Weights of a small mixture-of-experts language model, trained from scratch on English Wikipedia.
Size: 13 layers, vocabulary 42095, 177M parameters.
Experts: a softmax router, a shared expert of 384 neurons.
Training: a variant of Adam for the experts, 2231M tokens, 8511 steps.
Below are experts of layer 3 (counted from 0) of a mixture-of-experts language model. Rows are named router (the router's row for the expert), up (a neuron's input weights, with its number), down (a neuron's output weights, with its number) and show model dimensions 96-191. Each number is 128 + 32 x the weight over its row's rms, rounded and kept within 0 to 255. Numbers have three digits each.
After each expert's rows: "comes after" lists some tokens at least twice as common just before its tokens as in all text. This comes from a sample of Wikipedia text that the model never trained on. Tokens count by the router's weight.

# expert 18
router:163125141111170158164104112118157144115175157123137156070140142156079148141164124110137087091108204193105149084136098084126107138115170109135133103152102168165161144170154132129143115149094122060117089104153072116139172102101125177183134036144107159095095130100173124140178129152088139151
up0:116145156116125113158107119087147127127160101139104125065165156066164140118127072138121116133127155197150167079148153118126101158125138125143128156134106176154173112159116146135113140094121100138168180168155069192153131095109103159195087054160141106128024090152144141068151123079156156122
down0:107108121123062112145165165146154079141144136185136120172188091109159085158137108087129151159089146183175173144107108115150097153194159141152102142098184076105136172100231169095145097123138112068125140119116130089150061148162123101190147119090145101062167090124104150169138104099137119131
up1:098131106120151113108134084168125158096110132159084122141126156125127139090146179156127150194079111164069125140154075122100128126134139111108162151123198051129135104180096152072118161105152158143144137109125127176186151039154115134145079161138105177130152119179156140086141118100151142070
down1:126146113112102134105167113116200134144149146083083115135117155101140121150080078181118131125166161112128117136115114145143173136136130085131176124175137135185124091116139131085103101147115087140154174157140130106134144168116162096117143112107112172113159168073103114076168068156102125163
up2:111136088154145157183158112096139167124133147070118159137112082099118130140157133137094118181177107136114151109118110168111058105139092143112122096158125110113180143171165149098083108209122128146164140116153115097130089144110119167132080183122147122111126099124127126107145124197122143126
down2:125189158148151136139172163051134178141093124146104154095127113145165081112168118111159188187117130145094129139140150134163097150102107118129091119106116138117144117156106175140153107145174124122097105153099097135088102132121127129094115154150133052124038129140133107155177195150185161141
up3:127124105126127106125130079132124049130145140140161074043096102163134095169160141098102176177127141210085119166141135098125089138055142126133148121133082142167129137132160079136065103125156079098101155110191060151131072114141095139142055127138107104123120102169129088146148142159158142117
down3:099147103076124159121121072124092118102062138101086141199102113083146084146123163152151111131159114144148175080122156115223144123116185178145129114135157089186156146155108139184158127170124155103092166119074114078104121154096075120191164155123138116133132169122106101175163095113120127124
up4:160104163069212154146131074129182111123193125138143192122112167116128167136137141123177161165147098164131139097121084142061152147241169132145157086139183120147102187132172161095051166089157155091087076108095159101107100128099146145188108075168175095095109122132156166085154161179167124125
down4:127112098063105171202157112129142065138189171134126111135085148150161194125118123072117169097076093105117172109140090129065135161093138139092135116138094169082132087090185190132145118193139138106110107126119109090126134034175118132128070064147197147115100180121162132169134190094149123187
up5:095089145080183152149163110102134128073139120157107122083153079162083151165171186088130109093074185103169121116188121110144105146195210091076129075164103123135083142144142172101094150141182145115176160106160128070145099147057154133197126120146120157128131099170096191096132151107161111194
down5:228131111163169143194141152140076109121109163140146077179211113091132158114178149132140088151079139197135041186137118176136130115124096158100172202126145161105165131151127136126198110176177168040166101119122119147087121104124146143094101126133101134137150134071160168157130118114147153141
up6:125165104130176103123119134115103090162072081154144140190161075147126165117117153143089147108120159141075132151131082118149134113093161145078119107142116099203201139168194198164092113191134120094175128067140165110217087102156156150135103133156113136101119192121096080121150128119143093141
down6:152161169026096116136083099101113086107167117106160131136184143164068121097102159121117191089183162163106100120109136251183112129119091129174132085150076179158120146158089202177142168103091200159185129168126118114159122101107125125152167166118115145074093159170125146123146107069114168117
up7:125147161195154136127200138119127145187182096137142096096125118112153163205145121218093147131142106099118096080094083155134102158172154148140107128109149167130116210108142153099124100130173146103121182092079136116146152060123118116142136099188126183147152118144110162121186074094108128083
down7:120110081102117139116099113198138156140176137128150127153168145145095158153154098112165151066120170197154130087101162100115166161109102130107107159151084131107092074140170126107165120164149179102149094140138136100105117150114058101114144112122104140089077152118136132083119202124148139130
up8:170142156128110094183155130112082107128140123095165124084125090168027151117169132148132093124146098134121165124172163113063078106144117057141091138218153114111112198173145162084136114138092137120150122101102096187131114142136102082142096088122122110147096063138152112091123101165105151094
down8:108137186142156142052180141175147185180167181147095132090058183111157074127133154140100146138154140179109095115145131124128189165120065119104201089178142089115170114127126125188116117143180186084111105114082137118133106174122157124172141121140076155179131084095071134114152059126075192104
comes after: ".", " ", "| ", "–", " | ", ", "

# expert 2
router:091114122086139119158170088095181186075130086094185196094153062062123154109160107129143083066109168132116182113134052103168143115123133084126147131100144180162140189145117146131110087141134161125181136151163098147165166052112133139188115164198094094150117136134145088166157092148149118145
up0:151143111139125119123169146114122158143184141110074117096193109081067140136190107135128149174111162151097210071174125161143107154076129103112101125092143121142178102132188154135166104193168117097150114089117141143121152124133141140125143087112156089123106107096153097117145064180114173142
down0:158137142138182170111141069182160078147109163070147131128168083076147127112078082148183148213079070165092130184072080114141105109155060166155106091097124180106086047105122149148139120072120111151100084092048145147084126101058161117128123132178073125133142102109126169105109095129109146095
up1:121054159125139109121113122091176086117132133103169131108146211118141135094144140081079192151086161158107105098125129113150109169133143135130167092181160188106143121116118127134098093128090134127104116084080199110108136131088087145113112145127174105155083095131135154154123148161067132158
down1:091143097195096173168121148180124135145145111141157162169115118093133170158078108146134129087167090119100088143170137127154178132108136108113121174169110120166100123177105125106108154129211079180139099086151168149162141193147151160141135145167080105121107087087098078151167103157150096083
up2:139083158113126150135173130094135154094142091116179046114146070187144152131137158108126168187087099130101095145155145119137090106243145047126118143149113140184197137143145158111092141149122168129186147139145136038134144135077153118107122122195122145092107109152101123131119160093181115164
down2:179101054103094150124125098192132114089156125172208113170172118119119144101133132151202099094115128175097142231075130110153159171142118107112052106136105120116095098122087133142104128154144163115163138122186167151159075060092147126111137133148153154090069154135106122197139081114149120114
up3:080087144123120115177125117093173222100127166106134111154069085110095147133145127115181134099139164134090110130153106110123171148150102151165144083132122160137153154107127105112116115125121082119142165123075148108035103104071096167092102099117129124177146151089189109141132122112170153174
down3:097115140089163099098193130122134110130162146212111109145186110144134180162157094155119148119151130105175120140134179166157092134093155146149146121039125124163144124176128139089181112168091074094116124148116133130133123143111161074161138109120144136115129142098151116095128182121116139132
up4:124113111108153148140101127144129129101125166091101166078142078131173112151195122094148099155119110140146121118119150108119116181109142101132076113098080113098209114116114133130145172127125134096148113129149064145168111095149124120185150140150139144123111093154094097111128110106132186124
down4:111107096110132110137118089168148131150161123109150081160153114122126098127169080111135118190112130096066085163162121118139167108131139139105085188105142137080127156065154129133172105084106134134121128119110094122063169109165067147149103135113093092099091117136187079098094136116175116124
up5:165051146138132106149150116206165169127105101187163153108133113128149127135071110216079148117155179121096137157138100124119124114197140149136161172108131105115130132187164134098129086132126134098188168069108053107134133081220111184153078089156147132180147149106159098088100099135132136055
down5:174088132151146148132199134082114115121067114104149153141115147128135105092033101161117064125113110145144170170132120122145084181037133094136141097053116128132148195093083120107085195125137128127120090111047112164127136113109135142151110130140118132137086104179150158070114141083145157153
up6:151152177147154201095198149108185115164123193115135130082138085162107122131137168166152154156131100121109099146133130102151139106159095072106136123133172143127169124153203163115127125168143155122132150106095098119109113155119137084150069149133132100096173134168157117100148131134145189124
down6:096167091126125130064179138123102138149099185179093179103082091102142131122131132118088170139130122129120107132149159091130125171050084128142112122144132152111131214194081158080170093110162120105164134130131151177134067115099109120146124132145090126128130175102124173117118135125114122190
up7:160178198181107164208156138137160134119139113137097138113141153089142148143161114085151084151067106143168163066115072119170133112143112129144117112108126091178172162154170153119096126176144112074119074159138112088089112147099105137125098114209146109131088129136108099160147101173105164154
down7:160110164073135077175089135101113175011079138142052148083108195168158160123102142146163134112145104149125084162130105173138136123092139121168127111102101146138111052135188154204114156102117094124121150121079120121126103170110094116086129045157164168048129119092166137138095141142127136154
up8:137200083156085114132119115180110189145155163100143127130169145074080161105139129107170156094152197123142172079116083125123137108128122108150114129188138114105085179092146105168081153163074158089137130113109112161185123145103166088176090095117174163167072137108068123137153097130136130106
down8:119121123087160075111113128133102135129107145163156149127121133075099121108082098095110074087140109130110111110053123103118185118097130114177158097147094153113138195133111115086152094146122140181163133125113136095088112106129100129134137128153158126158196121121061038152149121104125067111
comes after: ", ", " (", "| ", " in ", "–", "- "

# expert 9
router:096121161105150140133170137139134166141183127095097225071141094067079117137122094101111092070107154159115113117151093050124088156137154115108162109166128121117147149165151108115094052159092165094149166147148111132104141096112120126184150128152137149134113074143151138112153128083129127179
up0:053131132084108100102203145126154110128183140084133136093191152101148149113115150136079080112109201071102151191101146119147080125108098093093158137179138097114137131139148149164112126126127086113124147129120086125133149109184142186098123143140124147146077093107144126175161119121149059149
down0:085143191160099120141098068110119119129109120165152100125128157099093173210192144119139147128116067144124106089157174085143153123124162116129185150041142139142162158082080113133108154138146110152123123028109100128174093157130156078131136129144129144124176099121088193158098163144219174076
up1:157109093100134148142134088127127152122108170137149136077143112103131119122132158095114147121122139132156106098106178104123168080139118152095125113104120109152105202178101131142135087113203104107112132152098105147124061112187127225145089156111101120154146080093103176118152135111101128111
down1:074189100073122120180150149144166102061127147150141061131146137059079134110116085150158138182112102119103145108198120095115084100150172112136192127085111089145157129168116093108121086151112120125076116161113137078143142182143117135132107139152111095141140120137150101148098090156147168132
up2:181115095162176174178109109109090128135162141100105142062108132027082147180122120105106107111161112117137150039129093100147092144127110095135117142139144099165061119157155188086109166226152167101167074110091120110106204148146135152122133188142159149148069152170120101137114100136139100214
down2:141096140087149115139142138133116127148163168109144139132158091130147120110152167174136127100112141093085102109088108140145131098132057098083068092141115108117065127140210172119102095118138180117119146091132123143093141137111125138153129138090136151098088143160155070099129150063177099092
up3:090117141126130101137088113085153095098166085119157131087149076182102185060162167071122157116108114129107126137124121177174150165125157139093188092113093102129127170214135104107109120093144125131136111166094100097168133137124054157137173117107131133214115103153166145113139083139170129094
down3:130142128077174109113091138098123139114163164137108163124148144152185070107156116079138133142118134176151124161132125121142095158075121132127143130192098107106150117119087081113142045075142104089123106156142097059120177153154137142134145196083115147138132132121164115148071027086171109114
up4:146071138126149200115145101126135076051137122150173129110156151066118134092092099105102104184172158160105098131080105128157093134105104080130130157179160128154188148157111089123104137188107074125188180170113127128161175121153118127178114118124109155255152138135131171153140119112115134140
down4:105097085031115148070140132121125157166139142128126137152110098177142185174099103117116109184110111058160117121134148144162137129122187168153102108132153155116143116092091095156118131164152118100119109111119166113144141156192138117191121077097133058157116147238142081143139096062107127099
up5:116180126122128140110158135114146155123114059133122153148147074127155136104146110116129139140141105095139110104137168078164160138117138088050183084173174147154134124164107095150096173169141155117220149119190079135124186113118095100085098123120087130124138128094116119050101099143162137148
down5:117172088063165154167112132102045154108193127159094153141140113121144103172082086098160104116162128062096153147140162074141121156171129132135093111130087128092167139091136116115126146112081147136121147151133159108111133133146079114113165152066119100124106133032117113075210111087169133171
up6:183160100136172097139172138156138182177130124141079108146124123157108115144134191082160112152074138092124086063104106156146114150138199126145106090123138174121092132147129109098133116123130171090191121034133073087124156073112146185120092040108157127127098089179093091086173163126129123158
down6:125141191124113128146165131152161113145105169116135101142191156107115086166099174107098089165127092163135106094141119102133131123125180161079129114141151120182192127139002147130130176093104170123106119099104086136108116113145184161085127136201160169143164134086124156062141111187142143168
up7:111190108149158130194150108138160141144131160113115163147135075048145132122116154159152109096085132132090174145073074109090088107202132166125133074122126169134077140164098120121104095110117171140147119106123096110090109111127121108162145167125131184174106126155114126136116131154143143142
down7:149115144130112122082107185145123101078197161186176074122073089107116134163092122093152161116169100144150068148131143130156139188064129072082137181174152120112136149122132105148130078184143121105126116126085101140101180165157101091177154121131093152163165131069145103155116092092136145145
up8:110137131081109086133172125125131141126139097129160166110150100183101150067126148154122131058095162149160123109166090079120138139096160140088129131140138136121149116133158125120115156129121150154137174163127130139154166111144108098102180129168106088136133128121147143115127159117124101149
down8:099112165149132107107102131093119135147127104177089140106118125172144095149074150167119158148132178127119182131042065173130144081137147125164151126128151104126079097133115129159128137128088110115075151098090117129054089115161164163138100107081112137156067101147129080109110150160178180096
comes after: "1", "2", ")", "==See also==", " in", " of"

# expert 0
router:096126124090111119130107135092163133121118128127158111086172082093126206132133163121141126129063139209095137137117154090122100108138186124119139108096158173135164122188153116116085184087144137141123091079125118119123158093130111158100111102114157173107120122146169130061167124129148142087
up0:075123139122108109136147119169180159157149109131168092129119068122146133126168135154172098161120145160090112114081114103167138102117139124071179107150128141135081142110149126115091155173167167138110118047100169149132134075116101145095148142094125113113130073161113061111113130106081142135
down0:102147126161212126147137133076086099141115124123097135184079120133157106122129110094146094111181158144116150134204109139171101148129128149201149113169165222170131128148078096059120093103101134130125092189102120116126154187085135129169124169161101165135090140118128052189040156132107091149
up1:121134116176149136139129145152126112154107133110184121065128136110094098169133097127091116143188166134099127102105084046132099137127124066066118121127148120134162143201165153118157223144201141072087087137168129128131152169140139133085140109130146127095094155154173090115108111122167154101
down1:132109121098178162186162132065147105182090151129113196140211116142092157154078092163200135091102152085143165133114148161125098215049115144149158100112128154143140142127080193151129101132148176098155156171101081156085150101118144132107141110102143119120174064146139131173122116167120137093
up2:109102141052151113121165119119098164155174078141144145100126159117102134088102112108127060165119142078097107152181090145149115149062178123086129073122087122126096109163098090122083158162101135108120120128082109150175132089157169089109103122095126177147080109149127073145175087162161168156
down2:110129131131141141153186080138122145167117121134104119167183128130065124098191126116138093155116094111108185110164138128112143048111061145084153096097156116134088091161168162131141159184124122143124127136105106166136084101116116058120161171122201151123169129183123117142116195079130184151
up3:125179142147176088140103146056116165134162113125129094106154066104124072167113156095167108112080133220134156167100081063144082138132081116093100074111106153160157161157151115137058136167094100102155112124161143139145155164089176110213108105129127145091125144122162103065129125131189165128
down3:101136131098185116138136135097122122139103156100141145099136128081101103094154107132125115144130122112133138091135142115104117166138165144141108115044146133083153108143114127118122079142107116162144111128105084166153180126089110085182133115133077095145081141133163151179104140058103159195
up4:136141121142123113157101074148122097111153165141119132096115133138132160156109192196124077154098125151105134110167142123111117139151170149110201134152130169125161137097150113006085125075163126120157151114143108128129143182067125122089110098139104155127074150157180112115093152169093101116
down4:104192092077201105081135126123104154219135151130147112157166140127194137092152101155118090138175101077122158134128185113122187156226095090132086115139137118128054097092168096119147144155101129132162164107144152148111130201199108100136132115150117112081103135119169132119115106112060132160
up5:115133116127200085150088135100102068138142175135121122104159132134071116141129171181128133141074121140101138129176162085177144090140076116094121084096089169111110052159167171128124178159150141115153149088154107129132191156192071068143050088107081144131091120111171187082155065182090114109
down5:163152098065193114101198131160135162097128166183136142115119168122152127083161185117146105145152124218113134040078094079058181161114168161138121140147118171123127141149103053179162125127133128178174098095078105210142088112101140086120104148158159105131128132108051062104149143124174169139
up6:068130126135084100145117104087108155143191119151144172118111052171117108099117150140189109103147113176055110137129050124136116097064079084097183127149158146168144152185117130124114133157161109135134163169155135157160206143121154100172101080160073149101061095138127121116116113180124140133
down6:137173100061074112177107147179121153115154170122147209116109134119159145165089167149122175024109152164078150144160140066139106154095176127116113148098114157128118142089064132168069177127096142133126136196175141144106094140131147044058108097155146130042109108171114123106107161176169163155
up7:160104124099057118131167158122216121133110154110071111106087109176120083112129123091131121087061121148094130124103165141127117158150116128162169093144166137148149095118124096111105135177144160113184173094125139129093091111202101096114129121119074142133166089164140095168178103185129173137
down7:101108134081109173174123143126162065053155159158091068134136130182136166122117176163111091095097139148095077091181119133053121163140123123155137110163103105157161066163138158201109141177158164086137126158062134068196107110120147136163133095095122157120103166102120113089081138074105110186
up8:106123176143145113106135200099103141116141101137122154081132127119132108112136178158093126100174143129185135141114122116127119128137092102149139089146136167111148134157146103112097086077053117147137167127142068156131180081155149105139157100166202141103129062157171087128162087155142138105
down8:131101157122060150126114118106073125180113129168167133104068156113122117108143201111133136143119083139102140123139120141163150133055132136107108180130096124142134157155166077175114079149089054162106130170096180188099122128138137154115071106113099084125141152126152114087147133136086131060
comes after: "–", " | ", "2", "| ", "; ", " "

# expert 8
router:079149127114155109126131136091134156074094155130108127053156063121095139108168142118145129133067149116136112099120130055133112203129166114043159098156109106174224130131195150098078137159125089085170138093117104089164162117139109140137124122160143100124105151192143112097144106197127131137
up0:153130128141123147085140140139147120092112101146169232062140107134111116108134125106146117152156159110114145172136091104092124080101080133122165124139134154186154111080160123101106097104105154103201165136164144132149144136178091113138152150145107179139079111091138064147076146160140147113
down0:128212126169133090162081103103090147094121136090147139131092153066122182113118192067151126150125169145111121147129108105145061119109101137121103173157124130211161160094181088160189139124130164072143149090130133103123095144151108134148108084162147120100152111154068056127175072111138133191
up1:138153154113148104128131086145096153148158174089162148112117114076066088132147068124156134151119138131069151142138141107159057094101144097127168088119131126195199143152149133106156184179128135151173108148119028131170093143104093099092090153138129184164099105156087092080129110162093164080
down1:138100066024150147127106081161186149149136185101170158209115139063129092121133046134124127158133151111104150135130164168056120199160133154079133138172077062122141102164094104144123129122153119090155149140131145104126120133132200163135103100113140082143205114070086156122112101124120147107
up2:113089130091075163186137082151103183097112126121105151110128127122112182160154143161179110124108109191089122097089068091129144133141155116152160131060115123164141119147192131118092145125128143139167141174099123134106126123150142073132164075117110145196139151164135081134183148120169136121
down2:066131127073178204165172129131192132097115126130172099107092082167109146063142133101108171160111166087118108137174135151089155155113132132095146148134149181136105093167152096135176175078134099190108065143121126155146148128089160091105162155108099111079099105144130165145077094127141131113
up3:092175221085079106109119126078174147162124159156163124107115096086103200092180128144149123127164150140113119157129092104144102137090149122078125138141169130148188133143112101112081196116192168099141159093118088103173097115084147154126126143118082130176058116178114144137141118178199139145
down3:160143151197078111064123149142115213163151159164156143095070219059096117180223073174147129113153143171161115170123133146126175072055134114075103127087100159095107112124136136187099123128121116109126201165077095146154161151144164137116187170142105084126082131108115111159124111129151141114
up4:178191129123121091138116136128148110158100129164149140126139099168126137187185065113173147142080132132152136127113148086149135203159162151097145126111137175126114131134113094118178097114130128111196189102137110116144124188123178081151103073166075125115088128128152085118134152200162106096
down4:157140149111084084103145097130120133132138131100126153084085160145152164128163108089179163161185132189169182183127138146113163123166053106133061183144138171144108156153096174162123169077149140093161106143174142093090058126129200164111162119135120072152067121168146123128176162114127120106
up5:136125225119178118136165112110117130102191121082160133072052101067161083115074081095108118118133125149145148164127129103105059170113129051056136096135101157170191165077158155108098100137140137123207167134143110115093041109087126142176078153123113150144133113164109114133141115234171174063
down5:071163173090164163094172126149118194140131146119117201137125161159136170130095120153164121121140132126151163074171130178134201105176132164145135081185148124139110054157140163134145128136103160120127092104150112133130088156111106134177118126142104108091122156139077140140115164121144137111
up6:178114147096172103119124151135093111099175099121135112175127126115161127144130153074142102063111102149115146079159125109157091132118156109137167149123167188155123114129108150113167145128099135164101109155123160089163168114063079095172127085148180117151122107201153103077154147162176139130
down6:188134169136120135119112125160154173070068135124104156143084117108114131105123140103138159074124142091092144076080097085094120159117159158048173190134140202173181171077166160126170128153199107079143126149073142167137188108115100173171149132153105136115121125161089081166135163143175135129
up7:075130106151145139136169090169122152171142053147166125083134147142124116144147124128110078125138142100109140100163124113122083175163157091079148054121116131186158133139200093109125127169151086125182142174121145055179116174136044118172146151166168155152100155177176106091112084115101117137
down7:106153136097138142162150141147075101150135096187088142113128079171151162103128086102083079150177142159086162092155099101169103142123145105148193112110119123126093083140110159100100162158207159154100113125123139123125136116157150167154137142144133079122189122206130184120060161146134121167
up8:124059185106113139165144140142135220099072133103146162114131116081146159128133139110133095113126162120120106120141123145125085122142180093085147126151093143121175110116187033161134139154120158133139162155155139103147134121083127255112151140187123107124091099189118114148126108138196118094
down8:138130105134077152166140114083088091110029166069136161128091126174131123122158186093159164130116088151119168125089140118170142126170065087150144116101114197075080120077118115120114177188083113148143061187094135088130116147179105053130109178155115114142069079156125102098152115127129131165
comes after: " | ", " |", "0", " |  |", "; ", ","

# expert 1
router:104164128103128120124123105111143087125130140109133162077179145079096183126181124165123121136065200179144191122163136075113113189152130138138185110145188134112136138139128093096123167125112196103124135126114095140165149113149114136166055071219108127128114123095134125101203123189111158108
up0:122129155094153150126134104134124143107125097162147121089111111106070148140128146130137176090100141186100176108161130065137103149070156170131168139098131091133148166154161078135110104152206133102149144075139092128092102097161116160121072115108189125181126102164153113090120105174156155096
down0:079153157058117162165066121136131156128146089159141139103150126110161149080118179144116116128063131166165182107091172060086093166149142113106121109147171158093137089098117121138096150113147133084156116085145073075132148153117132126150090113160074175124148089124139132103124147153154211148
up1:151157228104144157163080181124144150084204126109109149128169132108113122102111150152144105162167089096099142134158153118089095125123116134094095122201162089127199137115177112147119150139127197112155150102151146106094112143170154140119096132107127130076119131123134097133169158159091249119
down1:132104100095165151125143130182122170124128166071198140126190131116130153109172135159147099118176133086093140120142105103150143072136167132119133147106100136108127133147098120131213160131123138160117141164146081084144108123041107102175117134066159138136065143165147091143103082106138113160
up2:142142114093096118124134109108115167081141144086174134136141072154096207135116197089114145107098120110078126124130124129166078168109157159139164159112124149141131069149149118133090085111137157182149092163121145089170200092110148178152048166168127119209141145107161167107079148155150105136
down2:168134150141141130154107122112143081124059094101172157089154179157174104166107163113115119149161124097155133135102106108139141143104106136088157148142120119129132159181059155146196134129124142108115122113196114153108128173132112093192178120159203170108103138096190101145065188182127101076
up3:078138099110188108131181097090149117153156111106185098145157103135107142190131174098137070076128095089127116122146056117115097110122113128118131099198108208121086170108135121140121118145161154103148134143142085084178143112095113131135135138182042103165105121145107119166111160116112128191
down3:103103165105102146139140120126135099146139155104183108139130139124166159141143072120092124175161113140155140136125141158103117112166109146164103113162145105140152180098102175143160097151128134125176138171197113111056165142142158103162162098101132156133085188107083120120183121127095157125
up4:127119138105068174138158095138162116090121168107149094047178110140134184102200146137129134204107097107171193110213155069133090156118159125124201097169123186136137164090162088070060159109193103112142126081151123153118094153124129100114086156151076158083129111137076051066109137097143161164
down4:157151135148183111102108130151146141139169151163132075138218099125138173156109139159107141118164131139144149133108084163124177120147147123113119118108101064140203163119106129186133081131112122148142139142119110161154156063175115115071181133150112123153116110106171078040106122070058172181
up5:137145139096101173157117136141134136138083161106179165094134084152131155154123142116113137166152110142116194140103140104122122179067146102107087115152193129160144137181076112089068139148172130111141155086091129117128131120148106090107124114157088185146167146093096083107105133128081200124
down5:078106136138111140089133144094096147130116099128149185146116137173129174136145163132095149135145121109165095092127155108153166133127129150170061163136135071126162090123080123157092167112173137144043133064145119189105145158047127139153114166154143133156117068199143159139166142106153088095
up6:149205154154136083160134114162120120145127140058109109152182135151105133111134151120091077116106126114102114120149144117075044167132192198093125082191179064064168094125133076120122168114120162072137083163124119061173091083154097165129084125125111074083126095110104153119146149131100146091
down6:071120119134103157107119112122126129196140097149179117137140103159196181130145163133122087141120113116090150122135161143167137116115142165139127175129121126169117131171059112135139124150155167086156109131149142159104087113158100122144154157068117107084093151137126109094094057169155169179
up7:145051133130158143089173103141135113141092117136145127139155132137077137130181183116211156157119158132130184094147115178181071165116204098114176113147165116161106093104102132108125146115201105178131132086082095079097166110085096082125039102107139129144129118102159168143093152123138078144
down7:116160112205115089097140125135139138116132149153153160119080114153161116104152090184161121069130142099175142188131137102158124124133103175089077181134156088152154165161144087172114132153123136156138203121105130164135079102157133094175167170070198143110090118143073134096152120172087109142
up8:100113112130117142106181100110106101091136100091127121086105112155125189145186164139126060192107131165111124124094123114117099127154151165095139145175180201137099150150126101122095162148163139102207142125124111156175158156073119110169092094141072062074080112106101075088198109116124115163
down8:114100146120165133162127081122125141146219088149105101135145159108096193099111155084150115139021103180117137174128090088094061111150146116089109133187131151122136107145113185148113127122135069153098122111091142147134166093144089146075180136104109142162170126140127152165144126117122123200
comes after: "1", " =", "2", ")", "°", "′"

# expert 19
router:135167140044136181154054137096143105080113144129151146124137128119114139150114096114119116135098116147142136111127108103160130151158147084089097055166170107167217140124126117070075113082094161071147113079140094064130132139125054119157114104152121166130106113148144154135180116141158132100
up0:123117111140145101147165152081197165100137120127064105085158132115081139111094147138182127156103144115114136138095169113134106116118068188155151137131156103123154153130146088116094124070092154097134106108099130075119100114127139115155134115184189136183090108181081142111155169171199143046
down0:209065087143103080167088037105126139172069118106106135124083118121118083155081143095140126088067060152195127214126116101151131133109093088143140122120114105112100188115136107186102168130127115173124136134160138070149132041169115116148170150161152156145052122153092126127149152107162150145
up1:120077187089100155098122158091122099150091109119137157141135135123139139146112114058211157112112102097073127101183132131186117106167135164124114095147195123120166109115173083138066115163099114164146134100152132082138100104089118123128100136142183120139096071178124136119195062168146094114
down1:148088073052126104144112103144166112217094100132099095160182166095150087122129127126139155098125127084159099129143075099165164101073131182082106144144123134138166100093124150122107156155180129089086084169069087091099138175170112128139188112165188155167129136135089106167171154129140119129
up2:096158093130159186116139120051150113129143131117155111147128133108106163118142163170093153136102136113098219145125089154113156171206195100083151148121192123127079121094105114106121134100138164132081094097144159075131088113108134106163065190133123155132130157130177101105120093100145102086
down2:135124087175145093145171109122166099098098093191109113126118099153202147164108143133127073109192066129112117186133199128106097091078151147124093156116150203106067120167144146158127110097135121110168133131187091088165158088072165157106152089154159160099083130141063091172126151082181123085
up3:128168198100152084136103133078155130065113178138117128092097149091127159115114154154160145073197131168123108121126134070185125201184107140131162082106141086160135119146146123098054115173145171145084199112195124133156140131159099109154106124140142074184135156095099103107124136194147143070
down3:128135118077141156118151163157194197128162129123133104121109098153126159159125146160150135124144061121118124089107108165134115119108134150152114122089115104125114153166181098136150125156057116127058085132043107143102102125102166151111162128077150132111108140119122155137141137114128111176
up4:129131082135144183164102135119120090066132123117152092107083152124130151079103142112111175125135158152097106056070168127060104165185144130100152118098090185103136178131169110158107136046138143102116112098079098088113126122137082126131096104143097106162156182148115091139130092158121139059
down4:102094096122146159084116129148114100129101069119138078140158093125100088163175064131140095080153070152125076146101103107089143143112126165125117128164143096141138161152083131125151111143102154143052137165122167134051105081069129115154205100147130174092123090117142115188152170079136156076
up5:129120174110087119174106159108173157149108101140106151151127063129146136087092137145102141095092134179162162092113143144093097094131139125153170066168171141114137084134121135066142161137165087159129139078109105121123145132134133098126111077175086122080131100083157117112153069193167163102
down5:152076144135116156175153135098120173116120151167105132134130130126148099116177150158201129098133155162095150105141161139145125129117074180107152126172109159132122170091158151116081143144179181179106123128122090101172115088069081136140139134160071183092138110129174092113194083103156154146
up6:190180179106126145146132100158127142068142140115118123105160109126121183158100095113115122138171117147158161043160160115116103132161143162196194080146170119181150100116154037130126202129165132144072118092141074106122054115132105131143096057181137154189146094077155141153147132101126127128
down6:066095101111114142211133121144146092095134082120169130132126162118137090101143100167083179110095132192093128161136173148186110044151185128126172081110122112106140154134146150176116134105123152142118071126183144086148185127144151098116153128095098143092112042136110129081158124151180081111
up7:123117137103086133126166125099147130106137096072174205125137134117119218180115093137135049138151180157063112155079150137148156083100122130112164105127076131138134136162190059148078105126131102097141142140154149128124138138113098156120100098145139146111127109104130129107143113113134118157
down7:039173130055172104089125090080114142101125100169119074116155180106099194190121119165165171156127095174111120088141114094160135161153087181143151040112126142149128165099070148140145108140116184148176167112159094157138088146099091142125143102164112076096086138148164163101078086080182134108
up8:123078125162088166071095125148175130110205104099109116143140149152097159159144152148117174115135151128111099133155090086114098157183120142096113089094171111145138167142218116073096138162137107089103054119132143099141131095115168138177102044128116086121122136145106104106170075130076153097
down8:111182172130137119100147155066162121151130123129097118117132116135161063132135158116104124134103128143124127172192136109121129121119122169181130119100186205092150120072097130086172123165065137101110124056087107102117121127118135148159141154157114146135159114072116100160118098118132149088
comes after: " |", "\n", "2", " |  |", "% |", " | — |"